From a checkpoint of a small mixture-of-experts model trained on Wikipedia: 242M parameters, 10499 steps.
Below are experts of layer 3 (counted from 0) of a mixture-of-experts language model. Rows are named router (the router's row for the expert), up (a neuron's input weights, with its number), down (a neuron's output weights, with its number) and show model dimensions 192-383. Each number is 500 + 40 x the weight over its row's rms, rounded and kept within 0 to 999. Numbers have three digits each.
Before each expert's rows: "gets" lists some tokens that make up at least twice as much of what it gets as of all text. This comes from a sample of Wikipedia text that the model never trained on. Tokens count by the router's weight.

# expert 41
gets: " of", " /", " –", "3", "f", "i"
router:502458505544566474483498461599548493516591552534454542587535505532456522475467439572491524480471518520542570479543513543490500399388567504542489517543539494477464498492553512468572502474440472447504524468518571520545567499608500502487457538567510483510410532442469479492506545549557573445496518485494460494484476556489555454520482501500543460517463536407532459548441526492578538433540529544458476462546515508521464522529470501558492427514477546495524491449512570460516451476481417517547456509471498517485464448534492482484506442466524481461585490466484559475544495512512548517
up0:466486501533541476464501505519523477515489516502459572547428500516475503502492391471511487467519518456515463511536509507449458503506468515534456508497580420491437498571595527599552471497474516496467492519556538514541510473520549443501487488570469518437510539456583484514413484522520511513477485468499424434527563586486459477455524520525553459469464462451490477535443476469420474544435549545428448494473554497540442479482490496533380547480517427470504524565465471554542445479472506411442493559527474507434444564440521506458537465434533552523475555529545533531557491571454487510
down0:485535478506555450494554492470465541533516484589501507432497413508460506511550497455514532512476513470499513532525530517418534525539501482539449533591535517532515519549528437425516429484492462517516553552517471484509513502467524516497437533508498485541516516566604523514529439527540518517455525441528466491524491522496442489481523498532468514471458403561546525499446451479483488444467504484504537550542510481496474468579534508553523470602571442566488548519553475488481505550477453513506508517503594528481531449533468494427454452484394397570464516394549490470517562489597529472
up1:506464521442571458466435504503568511563591487504530570472440516527553484475523510531499500562522575486494456544442513505496585515441543513527469468498536448423569489495514610492549489471430580491456528509512576616502457501519495553445478545529507490511551442539504487417493505546513511475467469461495456464497515499516505540513504467491579535425474414468547479488484447513534467435467423554493482496529518526503491504504473462534441447475539468528479457547506580548545535523493501460464432487543493517469509450519617538529565417562536492571546532574540557524508508508513521526
down1:523554454495510575426564552540460435473526586557516506482438466560568577460502446475564509566537492522506452491466485534497470474520545513534513557466483530469532486514470517577531538481510485526480528542485561448487430601470475536528539520496481496529479534471442448518441470533525515499479569454543487506546434514537477479530443436441555526506519540493514480386513416538535486496464562549504573527524485538501559523459501501610530516449552515472507552469497478514484437484504476440496521491507488547465522444559504499430536501468412490527453469423451482563500555460493477484
up2:544492477497447493515492451524555469520556515509498452563565517495435549517543416529493489586474499506529547487514476540515558499484514426478493583542506522481442476518469470560538540537530529471475503464530463547525429468508522374522506485508472422483477551505474492474507482503472528507566481493500479550493484429492503500476499471534518459502535496518497422547506522471523520513514483492520513492493473515534469488466497543504447496497543548471480492460481512493526473462509443556631526529394542455477392527529508460472535510460547484552528574480471502395563526476481402569
down2:470533485486521468514539472493550464521540534461466522554521542520439535464539571428465512539472507542523488527402428513488491500501491550476496565525463475439448479442449468539545539534507546431608480483564496546505451406534473457529433480501467577539475481572453496551576444415485489502438502563520385572485488510462470553539466551504459491511529467417464429485492480405536539537557547500540528540510465553491513475520568564519521491456505484506453513554444549537571436527511510491539556493432513573432476506502536501497512505576469509550456525540443522540556523497425477488
up3:495485487530419474540536521568481583534575520540462477554500436466484627502511487500463547527550461558513473444500437479551582509506490519449468502532505538497539493494486467516519473452511572493468492472488484563488497500426486497514619501510582519425366548565503486514525536471444501402513502512505521492573450510495487461392527507545532518509482517504497469571511504495505526505479485425574515540429473481493427446416479537526494543491478513468470560487462511505545448445524544580480426488522473532486506457504467472499455503504518517489498559487534567470511465534447507492
down3:461534524436453481458518485544494560496522501497537470542463565446519500517547489490491551519502494635501491511422473502540488513432530535471544489462540455453489390585481535572509482524512576477540435556536464475505544466556541472429490518463533461516428514439457499500489490431514578419496412487497487474489508498530504558465425496492527487542476445453437561545473539452486447483435457470499542488500534495558497539478487497456486455506465459524480509512534534550545543527508535449499579540582452560446595503418439522534463530465559492513522505558489506509511473563459550449
up4:498458477501522468476480442520509514561570547563371514525531481470535458467480436529527573456512516574562554499547488496455548466446522473495431510480540518476528448578502554521506503474437492589504589481542530568529528497575460534512509564519495475460421500479481438509482533572494512504608510490517472517549499513485519497435493449467588491494493541481513505524402509527510575492480526550460487492474545529470502462525483537478390488543504573560574514530561513433440548465487536475572470488475511497481487477510551505474507440546518442474519452503546501498527499541497515557
down4:547476539434422494472499486464576545462419448523480457460499445597540479422528471435361474503511471461494509513463484611505476481487489500506517485440469549520561481465478506553488496500481452510474519586472528553464451496457578463453484473509492491536471459516548484530474485466494479548495518446487541471518554445563501515513501470491509462442553503483492444494476576522499444482520571540481482523496518590524481448488479485435515491442574470467487470474442489608613444506523460469486532556551546477447497552475437493506560513565476569538493462532437465487516461565507446434
up5:466489461576502481451511527450492474523503486498501492495528474504549523540449499517514533508473508491506446459506571539424515524504586491427511488559610519472528429521539441539534542430514475501510460540486481486543590504568506470513604493553521457480472566474491441480485474517485552424562429501560553459472478519497457515490418497472489426461451472438467560547568512503463544490503454540430520545454516448535481444544451598503502439554538515467495484480541547535495480522520515614495417571521494495489513495474524480452514491516471529533491485507525458444498444493498541509
down5:477620460430451534438514536427469547530529551512526521476397598496536524518522461548549447498500568564480403532484559496544581502439559541516476515472470479495505448654464495517551550534517536428426517479521534527573505423472541543468542505474502505454485542498542473584516477499591545453477480453542501514417525504481525510516545435547531502451511494497515491479572427515502505479456483510449525501505510496509466521486477455566531456491460474454545515467511521448465479552559545556503494471523435510472548551465470510529521439444459430492527527552542534467465497457573446527
up6:488490508467459507536364416511526523481473473461494529501495549475520492545554503525517574463541531485495517514483450525509522487521595506454517581508522526469473531453542548532536506501458543460521527451482493575539523450533455496481503546517509476379517531473554545432532557551482459475528485581493530477513497414479487534501467483467529514488443511455442556551412572446519504504506498437505418534537485513497518469512503483562470516551500506423492555566447592496582457553442500515474487572493526517455476491514513479498524496493493541449519549491477522515525515534493474511
down6:470484511484516478560534517542463447495496468471545463487535490480514469474508540524508492550466491443499536563570463430548474493564470548533511490542469502490545456377438501495471606545429468484525520520507534510580512493478465487489451499467438463445575596506478529475480512520514515504615505467430422535553551525515540515452533507480449523473468461503396466484477431529525540594519488500482514503553556493571473536585466459508510495423497510507606509486460553505559511526455492481525517501428540451498530497501476501571480469384534502551440500458548484469506537527491493434
up7:527468534496498477467475518528567534505481548473505539561453469564478548391487525476507504502499550466586531544513541513492536543484606470540496490463485553552517466504434485495468467462516518505477486499502583479565497499461471513554523492467470508434512511548541526522481472529440441508492517496527433533425432430504510546523516518459533548496445456489514504555561460463465439480520478534579473444492472451523531445514526475533521549541574527550419509469478496529500490444496606468519476517520519521529529476457486522484472450483513482520517469500478505507457465491563527506
down7:542484503439525472493471488555516478521497459498487545483503535489539463509535518495505475532562556564500478515501504532476555491464518483497498481585478493545452522474526511410504465511543473512493485448501498503480527444488492494501567503494581486488486488527479502470472510582504445428524493537531480418523474561522570473499573451475583480503535451517422492495445595546500459422525485544428545471549465489503545531512461528489510468460438543476524545470413535522512536410581503483505463585562456533481499442579501495523547502422525486498563449476523449533471488485502438566
up8:501471478571486499517480478477571456499515529533522452547505489520475501433536529499470578487591459514526443478503474512572521531498572484458514565533499480561529491503491492529517517510488472491446484518494509512457493548453502490469456512512552520459499539496482495544571444567443555508473465563450500527544560554487537422451492448504485483429415496506552470574455538439511589514521404482446443524485512490525484565562463465518474485490535386581482477463491514590508469493440481550441488458469459537469505486479501493529557537542501469493460508458538508477477588457528465534
down8:490556550489526444532476470462549448527502535480503495401544530462459439485527544483523458487515476480562567458506519534486512430485492528456488497540554434529542470547548482517437484473507471560499491570528538451527546452512428523501503542538508611517602478435457435470518473527512492461513515516503533581486528501537444527536505516461525500487497412500469530523555487572513547528511466486463501347486474540500441469502540472445492566498572472429566467511519509547527488496527455532463551484564498510490541587527496577515503550554463555510500487558454437399512479497494435486
up9:561494539496439468594518462566478552486521507558455466459487478475557491452478564521547533508468568464487458510475519445494570477470562513493445532441397465501513587456523506498497542521479474494473467437490446470493609595469543475470492554603572484524430514485468531528513512504466499430528503516500519454547535515463435497456490441483510519499507551563533452440513492463534585486475500466473514504506498520465427518460552555490484535541538477521462509467542475504455470529467498501432411467543457444473482497492560534423493487561579533456500522535490486452498524537517537544
down9:474456470524507504432572482455560457539538500467549566519513499588551467478548457449472472401494464437504527515533517535537547477484438479503507486499509486441566562445513447517492518491572524461410470540463464522507400527471526524529491545509501477485539504506425501456482479484479548516477504522476538567548464537504540494529474489430530474494479460507476495536521578533527550510464470447511470477540471539488556491495558498466569470466468506620503465478421468483406522417492502466490513479434549444458532487463534546481502467547543498530466518536535517460527548533495558510
up10:522535549503585525474491490513601498478562498511431496471500521510351514515453516507498553478481457529524490545546566489545499534449461476437437459553505514504398477469541494512515502474543436499540461507498576469598475475519494555473536502563519458594369516530486543513485464556541506479459488478459441501496537550492488512475489481483486405529515488511540475466553524420478520437553526485545484499479502478525502498548563580467427525534495491576415517446574561501523544477477486519566499508428480509414452494470514533495494525550525529451516486479510474498468524500512536441
down10:422544534492451517524483471477547408461508543556485467490518551526455484499476510465550556477550475511563513539542479509442482503466462543480455500470509434575492455573476467555444491451549430501511457513470479525487490530568560508521522564541497543486551512564475485493487485537504565508518497474539530475538409539494481452472467514425501426515527536474482446514528422526551514497440415506550478506497481440517534457484525574448490572448470507463470429482506499471422503549552441509492516543507498593472526452488503421497560515440504539460513515478412463463490474448540456552

# expert 33
gets: "-1", "-", " -", " de", "–1", " –"
router:519510513558577439473454510544564474518553528534459538550588496575480529468478466580527537470544465538490534449559509505466507444435538504488491559536564535508482453504545573566564558507457490518501543457550535430515505505522540421477513529525526454538461507410468463512487562524537501496509502509540478475438443552509502445504460511448533487544484584499469428533435509469559544459509519555438498469548478507505464511572515545457445508550539531534471469465486496496485495473432462517511465464469508473435483487530513437492448402508535488483529472439550538443533463529540563480
up0:471469496487523480513501427468510631527566538536488573536528457490514498452445445524520526473523531587494528512523567503421566450467556499513510501497540506505534500481494479527496479462453452510492561489571497525490460539573464459463498496520529416499494519541518487515471575512503495462451448477534535507492507484502537508450446425482573441514488448492437464564510507459551544493467523500490476459500583554469489547446483442515496451555499459516482506442505495437505497458517484551493504483451498494481462529531484524439497482531543475508531542504553569464480434590493508574
down0:470421413537474514435505480574590548480492495546535474506509437535559505524540466482506472547470449554497463479476530496514556473447531470510556517516509475551504493466530532492511546447530542497534522500519498444491544471447457502471475456554565473467459484482512493498500497531504459560446516443519367460472532523543492527494479454514547522513443491542538442509410487545461464482452497435455519487458541481437470547530538526473565477553514518550526509544477553507515471472530435518592486515448505476440521441556498502475498497469525510506532512528447450483548495551538579562
up1:511498468485500472487443485450572564474484491497439500516494441523457490508511463496554517504497512531426514446559565493536505448528463525536512574498521543493492434516458456509489469460501541542433509497548523477472542508527496521455561477447415453572518489508414481518458471531514547452540453479493536548479504544518653427550471483460480503458475497531516521531426398470503613461459475499500504517485543495511445501443554543451521465504522537485501491539575527478437524548481464543464590494432515541570500469542464552507541567496499446502480544538522579493522471497436470500
down1:454551534518464545455513506444523542508572494531456441563516557440540511483570497448442464461526458503429500561490468478507521541470500568401520520542530476514483552496525497487552521536524538518470491497457498431457527497542560501541470528435529512558467447506527529475481539488496523500500508459592527495486475432507487466454451537448546492462511444520569564588425439543502467507470508683570497476453482488491543485550590465502442461551508439450448496499501546514424404511566504467515526481536516501557501504460443531485530549518461513504480471517530510467517493468472516516
up2:492506473516525470512500455525511601534563544594530521493533538453554506467400498514522551478426466505593517466518463533485566450467526502512452480487528465523427483546445501545508521507505485519455528477576517480500514540485509517439412520564476510579505533459428522582452554526619470517439477550451525470490496506510494524449440497468528455481475537444493539517495480509483529445523485466477425491554469560542499511503478445527488493592602469476474514495492539469495482481488419516490451465492565528491444522511508399414546525504499451502452523439596562432499492583480566531
down2:447421477505545551534539472487569498543481474589439494458471479456482482480435467524522515469520509514495462479494512496510437519452499550518546470497542468521456488498566494513509405505518492484460538468501483451464454462504473418570528533534524526548535460541542457492508449535471555487481450549545489462404475511526433488516534512468530460434464495451521616470473529496508550460479507559489507452497503428444512502552543534493471483502423552502418526482435491487450522549532554502508464439483528515536429498440492514469492458496544525504492497371538529510536534568495501485
up3:465467605501491572556477486507523532521477489506523539501533493500541440496525445463522461477514484526511474446570433597439544540503472489460448490471490507508497552478435557498581536535519605521502484451552448500452518525506477541479444537571460498405486557449542493455445560508528529475455543499501494456526556518418606470465454404481481465580414571482471479521533498462533569508451511575397518514484514495520419514512498494584426503577509492507396501399573511528536484536527473466498467497451492536553501459503512473431537527518548483547521557454566483483451478491480495535
down3:483447501493464545496464577559509483489447428509507481497492448486588493532520485559506577460503463465491507439457577484496488537487511462542390486463493530558498504543441417475412552463460447515564578549454514501534568488500470493504523527516570460390465549494464486534488546417552452471515461486557438543511594485531454544477453495581542517547511477551526493531492559475461495479485551490482465439527452534493495449490494456539463539491510520574553475549503448468520535556510554482519403524565500474512488556555459487464535504513524466511525489514558480421532533445462496449
up4:470432462468550467449432535552565504523524497479395490516574463530507503493454479455498498521502457516486535529488453475476523466492490530435457554563486523428488420537444565579491514598543490499501551464518555546433507511523509465533529525441428427495529499499465500516492468479528537462481469494547443540487454522499496463454530516455500487541519506506473562570503459489549508486398519466499417472489542513506432447496491481481539483449566456516467364498564475509467531499577459510447566534528528505449446508527532526538528427456525521505592499514470528481520442507565517483
down4:461526473454509467496492483534497536541465512494570481546503497505428500473603566569436507502592498427477607401497471434468500431560520407459429475526533480571536512561446491483474435501506469482506473466472541535514512534511523460558563531546505472525542514477536577502522529549454498449489426515540521551474521487541476499516461490501559478475492484487508461469487439491488544479456433437495555551507507457498432551527540438526539468477545495463499439515471495505521495480492527504564539500545507497515480515498504569432553492557477528474518474521504523460459423491467510559
up5:436474545476518454458465491505531552551543498589508524517556490515505514473435513475466579443506519560530523494590531558465500442473503453460438471446499499475547516533522521547526538477517438468456496458514495526504536515489467553456526551585441550482473473517431505523503506503477537471543456560459528476524496476430501472537533432404536480479455541468425504492487498432511488496423477504483519438507512528506472433502466505518479473557588517476442583462498500492506518441454496485518508526454523426498479414537487431424475498531494434415577511485527548499527468545573486497
down5:542401529561479503536515441525528571494442558573530538493574561492471533539523461466497481564518535519445481504494422451470460506483564471549479571540471546496478484568485559493470500554555494471522467525514471467497503500547553437570448480446522539541559526435514487535486570487492528522470506479506525475391502563587606479529465530547505506469496450406549458485416567500483520485568445522495486539511523516472430500538477487489543521515471517482536534486435418503513470503493493508465527538474526513514531481502495558535491502505518547495530563474514501530580491409455519432
up6:517436567462479507450500512518467502527506541500498498514605469490492529455493491539554551457476533584603511502517543544414520474428548504509489526489573450503465526501495482529536548469461492533423577441529561462488604569529509517489460524524490512500484587470497536568526577528474495437511521458511519463521473554469596498526462499484499449522447530517494445557501511469556498501508580514520419423528532512533481479494462546540451529498491551495489503514494481537483561448481503517504466534487539499462487475540540422425501488565504472485507485396493535465463468535535499573
down6:504427528467420475541573457469510520583408501506481497575479464467562470457512472512493503516525460471513470509540496508514527573455588526458556489550437546574463453477547447519496469511516489541516466465478447605428498490494525541466477556508520470518504460465492574442529506524593538474437432448566535511572518481538557512472473537514514483437483433486467492450491545513513524470612518481546507493510460524523528557469472435428503482456531501440527529533504541469512505561506563483477420447535473502459515507422503493499494528566456530501532498544542475471489481497407526478
up7:451459448458563509549404469520521562540512495541405567530541438562544574507432467505506519447496539551536572526454558553456496499476507458490462495505529501497517486591471509444492533482454507524496501424523549511553572503500476535465447569485498479495489519499451537509429577514521513499549483582492489486504467467419497492490470483457507452533439492454513502521536514442523563484479561463475483467537532538502504511519512543519492477519553542504487477464535510492480527483452512542553435442473576498464456454512479488407495437529576432430534489500541491470507444494532557502
down7:516439473556539466528512486476489501467440496483541504372435505502554483592502518558424502442586463547501437441557487464512419489513480477401476462491508511488509505536547494431548425434496538505516489500553493544550489548532504459476515484471603535512561526492561448526543506510537493497563487446461582508461532515475495528525463541543565527495546540534443475464467493578476545481532511487435522518397507445456476451484479483539464521516458489492526477472508523560491503435509462440457512472490565454449465523466481485501501478488465440530495487517557446525538545492479552455
up8:540460518539480513527499435440591486510474530514428452495478508458472589493510481501435523508443509479531545521499480495492481430414558497533455552467501470485448430541519460510549447477425499520563478448520532564455552533529474528511532493571464519563538533442535542437460597547557499427486502562539464503466440518526476435441538480488545503508556481506523522523495429503489550430444508466494525477512520485563572533492490515556468499485583500437490493464554520407434564487453471507524463447466469488469477498476478516505569467538551520530550444480531490480455431462527580486
down8:441502452514537460507488542472492481479491518491455469515536450515545480548495505527445654456503542488428524483481555469497532476516430478511511591516521506505522490499506527516482474418493481426486495511535535520449517549482457508525521511547535496562436533502488490483421484570525576481413549473548488495528445502517518523462523490526508467494531523465537548527483556509499510458483496514484505423436548533527413505520487592457558421506540524545397482448518503531539505574558485512522446495489472494441477548565539542493470537529538521437464488428512566470489419463455477563
up9:477498576487506479503538529472503483524591548522451404537541488532549503512489465508496523526566460514508499585623454510450509396512459476458509478498515491509552499553451527502537491487571566564489509482452559471548474490602587541535517477541540565518435503503445413517525558503392508414532484528483535515505459513474455470474462497453448501465388546497490530539491457525470533471552523535521557484473454558505509508495469528433535547507443511526556509441506530434538466505562435530483524472461511454518491485541570433519463589480516519518452499467421537505450492485505500541
down9:411496433574529470482489500552551542459503473510461481506491540499443491445494478478485529498552517528479567489487518509562506509524509499492481483491524553565462462492502530397495549512483446495479514507506541449473536491457461509475418511478481427527495463435487476561523443486533465526522458471510503571458510428567514468475438470530488538516549543478464592500453469464496509508500583421497535564570489493457467522548484517476473477490565543490478487503496622437527489531520579472496415521576510568517455526531464547428533510447453605509531544481491484580465476507480536543
up10:446467484526498474548511510462510572479477562560453484487415437482533484527497529521574564449485466504486514451548511470565448427483453458558433482457442474480516515484383518574510513538479540438463580497531411492422468468500462458540569516585478497498453551486516523498540548521464465450537537477498563435547506533483495434486491485489488509477518537476446473544423522528524506532474452568479538518580491560525594561496499549425489438547510550494469464478493469542478448398490510519514521491484466525450497463488475489520539521451455509449504480529544578459530481504534552533
down10:480470548530412461535440586523532515468483535374524550513523564476533565468445471516447496512513402417525466485472535461517460534435548545542570462497540499446566480504481450495410516547501471476511518422486523481529506462534534508556483444433479528513451536533516509470639500529490563489469489490501460527491525497572564519562479423528396594511468553578519439485560531520518430504480423509511523498479582463483452490446446558573506509578509456523475420530472475504523502455515492521565528534513537511497479487464552546509469489490472490483447501483518541500538544466479555471

# expert 10
gets: " her", "4", "8", "6", "7", "9"
router:497501520489554451479505488554518523502562528546444531537578539569480545472497495566520548449516530559542550523541495491460563458436543502508454574513526434457460502501507539546532530480438448494465525406549515499535523517522483450455479551528526476572468509474443420500491527551548525473529496485518517484465439569458513484500472486466537456503486528416466440549427501472541560451462505550496460451542496573489471467538546514513434497553554566521488526425495483490476447506447476513509428456483521495478486469560508472454481417455504490504549410471558530466506477568555563527
up3:538497619451498522518528532517551499508496495475485529526589497461569547528423538528522485466468554444552451475536512500541492492464526497425464551547460446448414472509629513439568536506456545517529486516506497501500562499497454501465525530485547493502431499545516476504493485522522497497555472465508437514471468520408460426523505506510468456500410525548481528454502495534529503456500511522510408512593521522500409469496549441511505413444453534515434544467487487464523476479489547462454543495517488516541487512491488544459493452477569503472500437495520511514446523475532517503
down3:460526546536414487520490515551534457547462458585439485486461503415490500433485486498576504521560554539454476490531576498556515565505489497463517525471470605470480504486484542486536459467561434475499519517558460481556522409491545476484419494466506571539528506510519454472585476480417455454457485566513511494519474495450435526467504499518421553489466538599517528506525503520515423646526517459455454492523476487506537542531462513455531490488427521549524567493562558485496510456558502530603533469513466459467518453547474505517501472555475445492484511478453507475462475466426461485
up4:531511548534521491456423487474513493555549512507397498512515533451606511510467474507507475507494497514583536435565507551461483475475521542504467536465546501442465487544469517470538554461449493523452519402539551454522511501519491439489504481577461419493467489476436533492469554569548579485523526522526494506494461579492504521469488434479506468604460510516484493555526454495602550498507544499483469385541555532458516509545531527476370492584470518487455545502425493460484505482441465475575421555457551483516470503514477522473504478565523474504535497464529539460520436525501490503
down4:478524540435523520499540514468487554484529443512477537478554617520461500528515502459433516556546546501429473581509478479545524539486488446442514490498514458500449496526513507516558510487509471497527509510527450500543441528513505457355484477416521516481521493515467456478428558468592401522582526390484489533449493559563503538500475461552464465522499557455458465449479446484463460472499506523417489489502573437499481456479558489499468458520600525508508501456538493515485483545554500499490506479492502556533539553504565461450505519447494524559489485504457544498475532438500464531
up5:504475545480581498489499436508510496541525533592467476549568519499523455468465459511444569429377544568568446502564479496436510486412569456444452539519546502453440448530478515501517506482458517532461554451534493485571520557462436495445520554564478459476523481440525479520567511519520531518585516510590492444493476526439533523478516463474547450520459485508440503528449463461534538464483525535473439477516569569483515536523509531469477432527505552516517495517565579493536463545437459509535523484502496510450462465547529436447531458435575446449536493484490499497552449506509506529
down5:513598535443514600505557468421492516471553542462416463502513455476478492554563480522474542568471493475573511542548512479438542529443511476402532512466573430485504483613515435535509506574478417500545484507509533476467495500563414444458485619525473516470431532486543439524514495511525490442529499605539448472488477504482394532424502531511514502496565481558518453509485560481507533471516501458530563492488532471539425472489507496533500535526457443500600485498489452522491453525460506534504458495511501478479408505473538529507478451556478567482503546496501475442535524496518500484
up6:477482558523538436525472520480517568602486529546477543523520525514491479470465481513504510415511492582551541419493574479448449459402582439493537448506591528497474475520535506513499508483450558437532531493530514549545467571537463481498458506506441477529474516420502412478463568514550468474552459524491560464500462542464596453485460489470515458483514503503482516588442482395530539420498482561473493453532513505492449465544548518592482507565500541513418480433476544438494447470484481542535444494463494492502462520487545455515451447503557471483565507538505552448546467541460547519
down6:459533509453508440503516463503471435513552443452555527497565535457507475527500499513474498478468564499539461459433518524522469519556543477516479599504538455543467490535606527418476461501487475489437470547474461589542491436511496523424467479516459466492493534422450531516584490479508504466480522498451449483497539398486538538519531516493484521632533459471425480493548490522550511456517550454571486497501462427502518539466445502508489460540521522552488573504498434471426476418609521451529473516528565497489563505408573560510480513522447494520445527516529526521569556455554476497
up7:429475545515531455524460500510508529559485530518435519513501470469533493413502563504549565481476487543519495402495537507450482398446543432482495482422530527481412458530558487500566491480539518514393476512543533468499531512523491481458500566509515502489506534511502480503458596465531478530571452495550525526499465522435593440523437494484538455525425503496466500547490545461578464466446515554439508431546469463566506511515532585509454510507530460497453532478555550468418539491422507495545475503486456511431478430560501432469510474471464536487526491482522575427451471532543528525
down7:466549441541488489523461515469554505558570452491486522480450539469503469494583548518474492530497601471503416485515435531496494408539466512458532496441539517534507468489549546543554514509486458509412514477500490454504477474509470505448526505509592567422536581526499470481454498461541445543516502479522395497472405477459557505488534555492462466528505538514558515517505557544541475437550492474525526498476519536518455477472525439522459506556630477536575475478571497435475561521472484500484477497539412475450463568504542456532507530500550493437527480452528499534532488512590485528
up8:514485521462510460455557490524541533592517563566489447525501518444496464474454530512516474482471543514538513418543512586520447513424563490504491491518508538473509445530509433495544542470514525534454533487506525422554525584482462410460512582501471457534525511416474435549440523540478549480512409484515509471535445500432503487471465514454581492536414504476467497528523517476516464504447529527446457466528526508530545521496482527447442496533517499461466505476518549465498474465493514599499490463431501508487465465568518481506533458556497518457553511436429519514571466538522546559
down8:489446451533573541534446484520446465473526602563571469528457483529461505491577490504475507527531463526529499501513531550488435528551561461430529442553511490483495501558462460531528433524504488485480494456517517478469490531505466523520561447573598462476462483475557489382523517478438469547552468535544536459524550411506472451477490558462498542468506493481544506521544517511520550492446464438519469563447456488476580445480512518542528471490494519498543550471449524511557484591516499486494522511543458538529495493423482415463505465491394430607499465497525461489518499471599572546
up9:499489527539558467463476502508507527558530501558453555544555525558427487500473504510565500474470503527561482445556469486427488525441567559470442574458542458509415490554520528543544460501445490480439576416518480505542546568536440451432517512538518508475557553519456518479523551476483514554476476513510496503497451484440510507509539472492540522554432471481421483522440477468513470542493531512521503453547505467480501533552550524516445457514563566496485531521498516461552518492427507552543465422437499457506471490527539498478520457497495462490529491492492522468517475551567565555
down9:448537462498494527482521540518491502462624512492415496546512518479509516544511492542424485490524459514478537485484486425478549443531503482424499462510501486518513588554484540428490478463500405557548435477522508475539511482484556472483522502544526532444504512556512439460480440489552448490509490579498499492574538534477528567496501433465416586480451547608559533500516483482513480473561550515494446509527566532516452448520440516492494483521493503489441515493479519495507492465557417528479524491501549480504536558477607441410501468479467510501441561452503541486512440480513490590
up10:460489464566534517514491476474513556544501552535493502519577483447588493487444502509556484491502508512505543477541564552434416459514570528481428466551566497508492475564547540558549537440441529487475542497520552541536561525533453469458522526507524404465387541487552480450441566453547512461531503498518511479504514551484576452553486428471497460513471501536509481496496420453525526502435535480488443403585502448488485472569572510479451486491488525536506470434487494485467532508420473552531484464521467440510446419559523523425511477553552485497583445422519573491516445487564583540
down10:513461441475515493500530461491445400452502596481612457432543518471508445520551537482436474468526528463535472530550495392510543565495551463500488575505498450464488469496432421501509476458502468452521487566418495511464475490442551469489492506491601443400525459441492526438586479449374454532456538455474444517471526555485516462499477520506475551469561509498566512525581543517501467511559465430506532481478443472569389530509456527496515533516547499508569548506480505564583520540540498458543481446549477482495440595467510522582502567445561534558518442501502478533465503513518460532
up11:528544563459566449483543525470526498526531493472434513593540430541557453481491475592442494496449508517593536457547488534501541511518547445500529549439558479486438410527474577583548495503482458546505524481490489491595470473495451480515522520579500500471517501493535496511514569536484472466535484544519555520468444543448475409448509448495511518453434564489466508581499491537544551499479503536461493420513519547469503453526566512526486442511488533508472526460456510468525490423525477501461510459416533512485454426487487440506509533520515430439567451403496500438484493510523523546
down11:514490480503456564487483519455501457535493476551497455519571538456510540526567519497493548470504487525537466461564416478430570529525481530545462511504559548559508489518532448554535475513437481494541402575498549536499532466499499533490514494466519497507496511531529515479538551550490455483555471473525462552471552448482508546489555476497496523482503511555474485488526476486539496448478528496522491507545497485506485518450510429496403491522462563562432572472507432415471486470516505492465467586493460562485495515425410477538449462504458542480458511478565470489465519438535562480
up12:495517559534512490502479514492498552527526498514434478487499530463519523475492446505508582450520506583465510482523515552464533487463532451528492464521570469482512487525493503559557548480476463535491554519577524477518519499560501506421491509509512484533488546489520504480479594518520469526522490568515544492529487533477500485476438486461561417477437538445432502605492436455568501473498538560475441488566583524453545469509534536492381490513501526502506493466510505441486565507496466583529464515487516543460487461565511445454451516571476463530600524523486503442473473517504551497
down12:500567459529502497483473517434444519541498519527524473505519520514476463503404594513434476415516554494456511478434471482528584482547467508491465465550417505481473515510529517427536490497498544522549469521504490561536542488464529464510419551552493534537509465543503542549492513527499467486513440502465487416444495461556450479567548525474490539506542484539464487482503555504584482490489569501503450529501507521517528538477542498484515456533455535524483545460449480524541464504535402541515553508472519482545540560434561494467513433499469500519465453503413520435482553475543487460
up13:457474505544546490457541474519556515548529558546471546523557515505517471467487465514538597494419503528509491514517517504469508471450552459530480510550579523471439475555453532542539516455491499484452565449591603467470526511574486485455482552498554488506422548497523506522437525532470528498490485558550531495440435553465613444536436477494520472517490539442471535578530468435525478421504476590433506373545500431513516520483562539462428477555508506511482514462569560465498491499487507597473483500475538479454507501536498497410443522526574507457517514482557556462491536507584521507
down13:479536555426500526507510504478534479533481495486462501458491476479489514515512520581523573475508600484495477530552467476495498566554530446442522500560504434468434451523526449432516514495488498515516419557477532532510488465553520501508454481477556500500512448482496480561574555483484460448528513463523418428458514528455476455507484564464546532604591507522525509485468544559455493513466511485467486529531530512493531516547446417470495547443463487411482532465501509541540513430581447444481463491442508484493503472454517484560525495452519464491542468497543536500499461451516567529